config = dict(
    experts_per_token=2,
    routed_scale=1.41,
    init_std_router=0.0247,
)
Below are experts of layer 3 (counted from 0) of a mixture-of-experts language model. Rows are named router (the router's row for the expert) and show model dimensions 0-191. Each number is 128 + 24 x the weight over its row's rms, rounded and kept within 0 to 255. Numbers have three digits each.
After each expert's rows: a language model's description of what the expert responds to. This comes from a sample of Wikipedia text that the model never trained on.

# expert 25
router:140117114150086124112107125124110099088137154143106090139152128156115138140095164138151119098095089177135119127148097135116128104143132082109127092165107147155140108139130103115126111100107140141126108109093136101116085164119157119116106123142121131117136115104129092091142122111123150105112123093190092140107119197149134145109119155160165117132108146147135083124126127149113146108132120114102102185149099095168152183104123131160129111147153138085134124168118139098108112162117123183150132105139149124139199103073165163135142116137109130144156110117150137125099127117121142171
It responds to: Section breaks, capital starts

# expert 5
router:138115120110141136086127160109162110147132114143125138155140119098163155125115120138078127145147136126111132143109159164113139152123135161175135150107136159080108157157100117151096124136136121129118174135158118147134165080138103129136121195124125092152134127133125109137144144162140121132083111108113157120131102099105134113157148116138133126118111121077130120129084158111107130140161116083105120072128147145159095160136114182116125112166123114157118191108115154131113097137110150152087106140096109121136120121134106087127094161138135172130059125073102098152127152126159100164
It responds to: Personal first names

# expert 11
router:180130123115178136140118132136110140070132163119109124122147118123096123134114129108148145114156156128129153116110107139156168149152123127124140136130109152148144093145180142085129116088140158131141104100099071157101105129117163105149135101102120154116116150143112126104118163114130120105154140120139147107157094176181099155140125161129114088153158106114132139108105166098129101145133153113154115122145106183090086127147139160109172163142119134100118103147144095132096155131116125118108164078136128145101093143117131162092143107110184132117137100156156146059163110122124134151
It responds to: Nouns after determiners

# expert 17
router:126094083157120101131163122116097125117090133114102138145186128141163120161098127107117082133139130114077128131119122117077146125121153128129142144119161140136121139110152158143151118121114153156117119152064130150053141061139139137149140113133122134157099120128127097143158131139127114079111124100140165116108171132119129171158068109134140142161131147136154110149082093157104113136131133121121168152108156150125122121085160173141104128153135112127116165108154142115106112151106116124148085116114118105101180098126158121148137116127191151144151142137174104104124132100126118126
It responds to: Name-initial capital letters

# expert 12
router:171135157117094134119086092134164165075150113126126160080085116146104138139147125116166123143158131137171097119092108140135126157117169123149151149153099089128157169108126155153094128127135169114149122114146141172150111109108116117144122129136111105084113106137135113135106128154082150121129124126108118096114126145133134162079151139150129142127144104114095121085171132158158111145114109127135115100129143114153124099123126170175114129131119087158170108095143164139097154100146129142093152139112127100129111179142112103099153131127113196122097096108118134079148165116095128158
It responds to: Mid-word word pieces

# expert 7
router:104138182131107135175152120151092132082089113117151124119128147095141132162118114128067099126104141110124120139077106094124108147184134100068102153117134124119129117112131100112146096137130156150157141118142151133147164138138110127116118108163149105131119126084044116142103134110168098106147112109117123136154156115131138103133120133163102159096147132144174124213127091143147099171142152113099122153102136107143169179141114127121139126138136133116139118156113118123151131131150131129105125118093151154101127129140093144131149109147116162106121095142083130140100100156112126090
It responds to: List separators, prepositions

# expert 28
router:129106115102116142173133122123123123109142076185103119135092132157156096115147119136119125165070129161125124129107152110138166110136089155134115123154116143096079112123096110101131111104095098175155121134153163108139094160096147139127126129141112109114161143165105116121147151109154170090114102161135125098160144133142118155115155143134153091149181139119110158095146162096124125129134084100134096135138125121112132142140111145137163151128098121100156097145165076147114161178101155132130114158178108108109098092123140133142102148129146090150108100137134108094131105124101171160
It responds to: Plural endings

# expert 31
router:130115120133116134123130070184169154123109160086102110125116118136170119115101144151129124131132110161114144086149161173147139113110145138163107142146096146133148137099106110118110142127189134132135111103174156145147121117100151079112134139086162114142099132140127142147130114086119129121165113155120145160137135137174098088124181119163105127125127127110131141131107155154171117091129114133123093142095123124094148124120137099166100169165151142114103104106146113128115132137107110089117137145107107162103166135095085062104109116138094074092143132153164143157160110121106134134
It responds to: Digits and numbers

# expert 18
router:097122134130107135126167115207110165168128155165087138091110174148098118114111138142136138134115109134128150105069116128106141108151130138126144094150108109142170107124164107161152128103100101114144121112107133128074138112131139122117165135143141142146164088128101146064156144117116159152132176142146120151135099127137124106109144110166153123098169124142129139091143108141107129137074125158175116161124142116097133111094145105091117116165134143124148158080126113124135114136111089118169114124098138125117155122110087143135109114158139088124145132132154097172100081149093143149
It responds to: Brackets, symbols in formulas

# expert 4
router:117129161122147133171144123111146124077070144104148167129136143087128126101137092089127123173103097091161128121134120132146090148106097104086138131160117133174155117148142142140153122144128134127089132111133129144135165105117097153134141139115082076097127133089139077122170127115132146138144176125085105103146132143108129111126158175107127137137111140113115140137120075135119090141195097170125106169110104143150076181118110117181154104123091137112136149162149115137154115122147128144153116110116152141140122134142132125150104120141100142150121109112147118176124111141077132120
It responds to: Roles, positions, titles

# expert 1
router:160140180124104165135160151102129151147106131139141090112133117131160127138128117142126127102128118165144114126152117111136131136133122125143091108120097172143118113092138151113108137104126126119144117151119104140184125156150124151146113152156128139133130152143118147118145131138131119150129152139104106129135127093111147150138109128156065104168123140183074096123144154153141152170146129118099099076142092131106158151152107105111121148074141108098121128141115111133094130115181153086141135121104120105149048125153149113102149166106164193146134127141126145065119156122184127083
It responds to: Verbs and verb endings

# expert 6
router:078107100124174115157121121125122104141081090114160129157099172157143105083131138142160143127149119101143128139146118108147140103109144107106114147127154086138123115139113121106106155113097109132122176108141101116147117076113118145133139119149128131130107118125157112126111104118167130090095111131124133125109102162141092119119111156107170111138119181117158108150123114110099122103103176162141104146125106083146117138163145147152122138058131168148143127118159116128145135126143097107166170124159125139152170108133158191135137105091156159109160174139181123080155117154138122117
It responds to: Word-initial consonant pieces

# expert 26
router:133120148129101160097155124108131113131107142142103124111113154112074122116138116127107112112090171150148127141142156169115137173180073160100113141132083115115158137120121165140144093133126148139143123119107126105136126097142074121100151140109143130121164093125072098164123107132123119125131129169101126125158126149125104099119142119112150105118148144120098135204133123136138108103165100142123117133143140105107147134091138097080205189122126133147125163176140101149142112172132112106142091121108147125106155139106117111110144104162160126105132130108151145139129126170077161116
It responds to: Table digits and headers

# expert 2
router:146114143146093149170138140130093131132117087065125143138158143108144113152102157132074095144162154102086127176135126128117152154148117114136076128115136122149156104166104092169165112145115124141143131144118115144093103093109135141147117124107123149110144108148094119154106146130120120117133104141113126132156088121119163146107128126114163111090155114112161161117117107167147153146130109154107091156069129116126148142101103151098147175158067157161107164120133118157157098145116149140112118086082124137148186133126104110139122137129129077117136137153143144162088111100108137151
It responds to: Capital letters in codes

# expert 0
router:110168138110117152164141179111152131137140127129129116138115132145123114159099120175108131082108097147132131201180149111135101141115155115108119119108146106147095102107143146105138100106189114108125147140129133135154118156116115162119141160132130110141143136098114142143134158103121068146124137112132118147124108101121153151163101110141110104148153133216134109210122140108132115141114126114108162118101104152091130170194099111130128130110133093111137118127133113116092117146120139126102105105109110157156114115131139126164120120126155142155128115139065128078103158105166133116
It responds to: Clause-linking commas, conjunctions

# expert 19
router:103145121151138166090107134140102099136120109132098143126126127143123120139111153145138150147118124142146109133053120097135111098131140153107138122135134116138132145173089121147135161149107139121149145076168137139161189086189117111095089136110094090094118106136174134133115109104148122148119143131133096162089127088119144139143138103147166161100076122125154097114153115092134131099110154104132136144138165146139118107111157147123138099131132105190104136146106159134169160123111108135145164150118128093112154114137068163153161121184094119144140105130116100126098128122165127133
It responds to: Name and word openings

# expert 8
router:118129108143140094102080165125165096196148165122103132157097153123074184094141121134129142147099143129071167136121147112136093112131118135122119108133178132104110173098129155113133152140125107140170127138111122103122139139153169139145144096142142131108136121135118101110120080127137125106135127172114165112113129094141110114170059128128109136130166120107170136088114149132132112114136160113180126121122129083128146162138146128136157139116106140089129115115118131159119125138117116137121099155154106118152090145139163123098117109181150113174156114154069132093148115145159144113
It responds to: Pronouns and clause connectives

# expert 21
router:116138110115160123159160087130107127127168135117135106113094122150129115111164112151204163098134136140105128165168135108097092146168174146099148098146106136139131119077123124118128157132110103118134139157148125111124080130125138130149160102106132130142163136159115110129124147130118100108161089133137120133125119153124121170072127181132085109111099103129125133103170181135134181123148119095135140116149149116183069094149150107146105169115113142138106089128079124118134073132148150143100130128116109143132146175104140139111134132122120132123115167119138129109145092086162106142
It responds to: Sentence-final periods

# expert 10
router:159139130148136124133107115135131131094123119123143139115129128137106151105120122081193130123129114097153157134167094127117120122149106155132110122123166111124116119113129103147121087132114119163094070161129138143149099119095106144143115130119124146148126151114123142131152121088119186160164127158124104085152140110156135103131136131112136147106154090146103179087154156140107135143154109159169138148104132162135080070097130115140090132109091182147117120118108136160168158091132133119149142133137132155163090108165135089111164133110069102107145155102177162084155145126132153132
It responds to: Institutional nouns, word stems

# expert 3
router:105137153141130097144123136135144140109116115102183157133128083108116128144113122105175140123124098146159097102097141120103144129120087151131132147102136131126150100114135121100130147179140119142113104152163132158125127140139082152145119108138130074135156160114145181160132121145145137165126122096114096094144145137145103127117208101102104191123112114110119104104126098150158149129080134165098164114113092145144177107102116120159093111137154105101120109156151148125128164097138114154176158149140162150162091114112094120156107126147114097122116163114129095107136162151110134096
It responds to: Institutional name words

# expert 20
router:131122125143093172125107125121080081140182119090118103109150125121165169117177146127133153132138102131121159136143154127121092128132111127134127139140152071108162157113099126134145133216119125127116098124092124093100146143146110154090101114157140158130121094112130149106113115149086132102123127124141156156110139144117105129080121096136127153135141102140108141169118134102142105095123135123153128093139109127086144152106109100117145134131101114157153132147135085098115125118168118108156140155111130187109137102086157120106084121185123141112126111166152166174124110150125175116
It responds to: List bullets and separators

# expert 27
router:136150122119106159151144146105118142127143107142130118131126101087099114166150079130148140165130147147117127139124112125160130160133085147185139095146147100135142086156126109150149104151139124134129119155113144137133122136107136135101104134106115128111109169154167138123102123173097143157119147135147135143142173116114094067166166139135112121116159075083103173083148112118136140160161118137130140127140108122195110103121135117115098064167154117118115122112112084136144126099117138177127063121148103111123085155137125106105120127147080161101105140088137138156126159111154113149
It responds to: Topic head nouns

# expert 9
router:114125137123163110108098107110163118150127144132154124153109135149135163176098113137107091127106136107115137110144135167132105156127064090138118145120162146117113085156126143106117126098170138105139151138141114151161176128109136105110130114105125164098144134187125137133113106153140139146066121170138133179154096152155126074140147127108142099151080135135099148097092112116127113109144101130160149137111149097062105131137124104163118121136147112107113134120121135106098129084153125128164168106101157100142117159142108108154110115084122122144126117153183102178095125143157133144
It responds to: Year first digits

# expert 13
router:121119102100141095119101134112144141159140123151080117138131135147145132116119125159160146127104093121111122125154120145112160139117140128156192094120168132120133101148108140148140148113156113087096155127128114082105119122104189096162128113134140173126114129112142161099090109156107154130095121122168104152121126143158127167134113105089147144178113104192127137125167125116157133161078155144138119110129145160079143137162145123052159083127140131054116102113130120116167135138133134107105116129134124112135110126122114161141110122115121125179146115177110167129157136114119106122
It responds to: Copulas and pre-number spaces

# expert 24
router:155132111136110158125133089096126106122112100124105117105142177119101114128094151100120097129118157138139118097131115141148133145105122150109134133164116134097138130169098106143130133121143146104145149102117085064110137108135152123102159124097118142103119085060099144096104122153117133149136142150159140144122138154148114137140161153092106124103141127156113113181135106110159097144121148131121061146147172135111130135141091107095136135148117158089151125154119125100152142152153132100146137141104137127127181113151175142129129142136178129115156086148092122168180121154070100068
It responds to: Space before table numbers

# expert 15
router:106113131079141131128118106157122141119093125132136148124155160127180088101146131172071129143161107076141161108149093163118114097101170086109145153112119113095086048186111145155104113116090153103109118136146105102097101172132120168116161125156124133135096140118098141155148101138138141102139089100085132133110148133104146115122064166125092121124153113110119130143116118110096124146104093127125145114112124126131102145150108113150128123138118153176154161115103131118133128117121116103140145114114151098101122123117123120120145136095152144085130130170120108192143122127129136112
It responds to: Table cell separators

# expert 16
router:134138134144158093089136115157119146127185137145142102136133118117126125130154137134074132124131158075138139145129134116132118095081123058118104161141115159109082181135145135119129136131096122118102141144098130167145119061147121121130117119148130175152109098110127168179113147157163108114169150113101119118141149125075135143168132113094165130130149143109123113096115120135086087111128113121082165121148121139141122092115111182087131145132103130161108147133121158095121135129114172115111141126151138143080189133133140115167117150083113115135089144110134138112130146141149103137
It responds to: Mid-word foreign name pieces

# expert 14
router:130141143123137121138149123110138131154104164135152132121136124131104139118162117080111127125145171144171131117147136124174126108142118111107103088115135090133162142140146062101149139145098112146122102143127174119159137143178116111079134135134112140118114161106128114128141132083130133145147104102128141150119109126089149131091182110134087140090124136101123151105135124136129214121115138150141076128148129082098169083128163094108091100123139143140148106156139134120107136143122106125131132158155152147110147114118125170098150110081122093163150105128097100180123054119129107111
It responds to: Infobox field labels

# expert 29
router:165132123111109121095150129134120147139117123134104134134184105108141126126135141119096089112121127133104101099095095117130155123148145147194125122063095140158115134109128160142111107097142151157134092114148123148131129159138165123147124127103171129139142094153146143118087147117120098120158156150129119145136167160101154090110059108108131107162107155186152132179119140128101121131128104140131123139123113139154146155171116131121141121116124115084158077089112125130119161131148123134122137115158142144142122085105130157116143140141115105096183152120073131053116144181142114114
It responds to: Prepositions

# expert 30
router:108137159128085149135117153148095134139110092188128149098140133124113117136124125122129112101120148107176109127090124135126130149115098152081129132095096126144143136182088113151140128157111167086122153111112059056117128127132123100140132080163117143109117118139139151167133106125091136105143118161125121112160127131151146111114108132111129111112124086107109171135127091069157110111123121117099141134155149110123183145135135114103155160118137171161123174131097112157150127106136108143123087130142144126123125101143141123146120148138173110103113103136089119186147153148070121095
It responds to: Empty numeric table cells

# expert 22
router:112117091128110111146108171104118110132142160144167135102126116101130122114155146113139150123181138130118122084144123159120164086105131151120147179118101181122118167112140173117131144118164120151162111110134152065112155193102114122123119147106155112122115142152146115088147138123138129136112143108153153117076141086146115107132136117147123140123104142161141120129132099142155112105126154147159162131143135153135176069101119060134146099113202094110140118137148111155142125116134108121122119140144103106136141159146134112130137126102097087087116150132114141068105122135084152109
It responds to: Determiners and possessives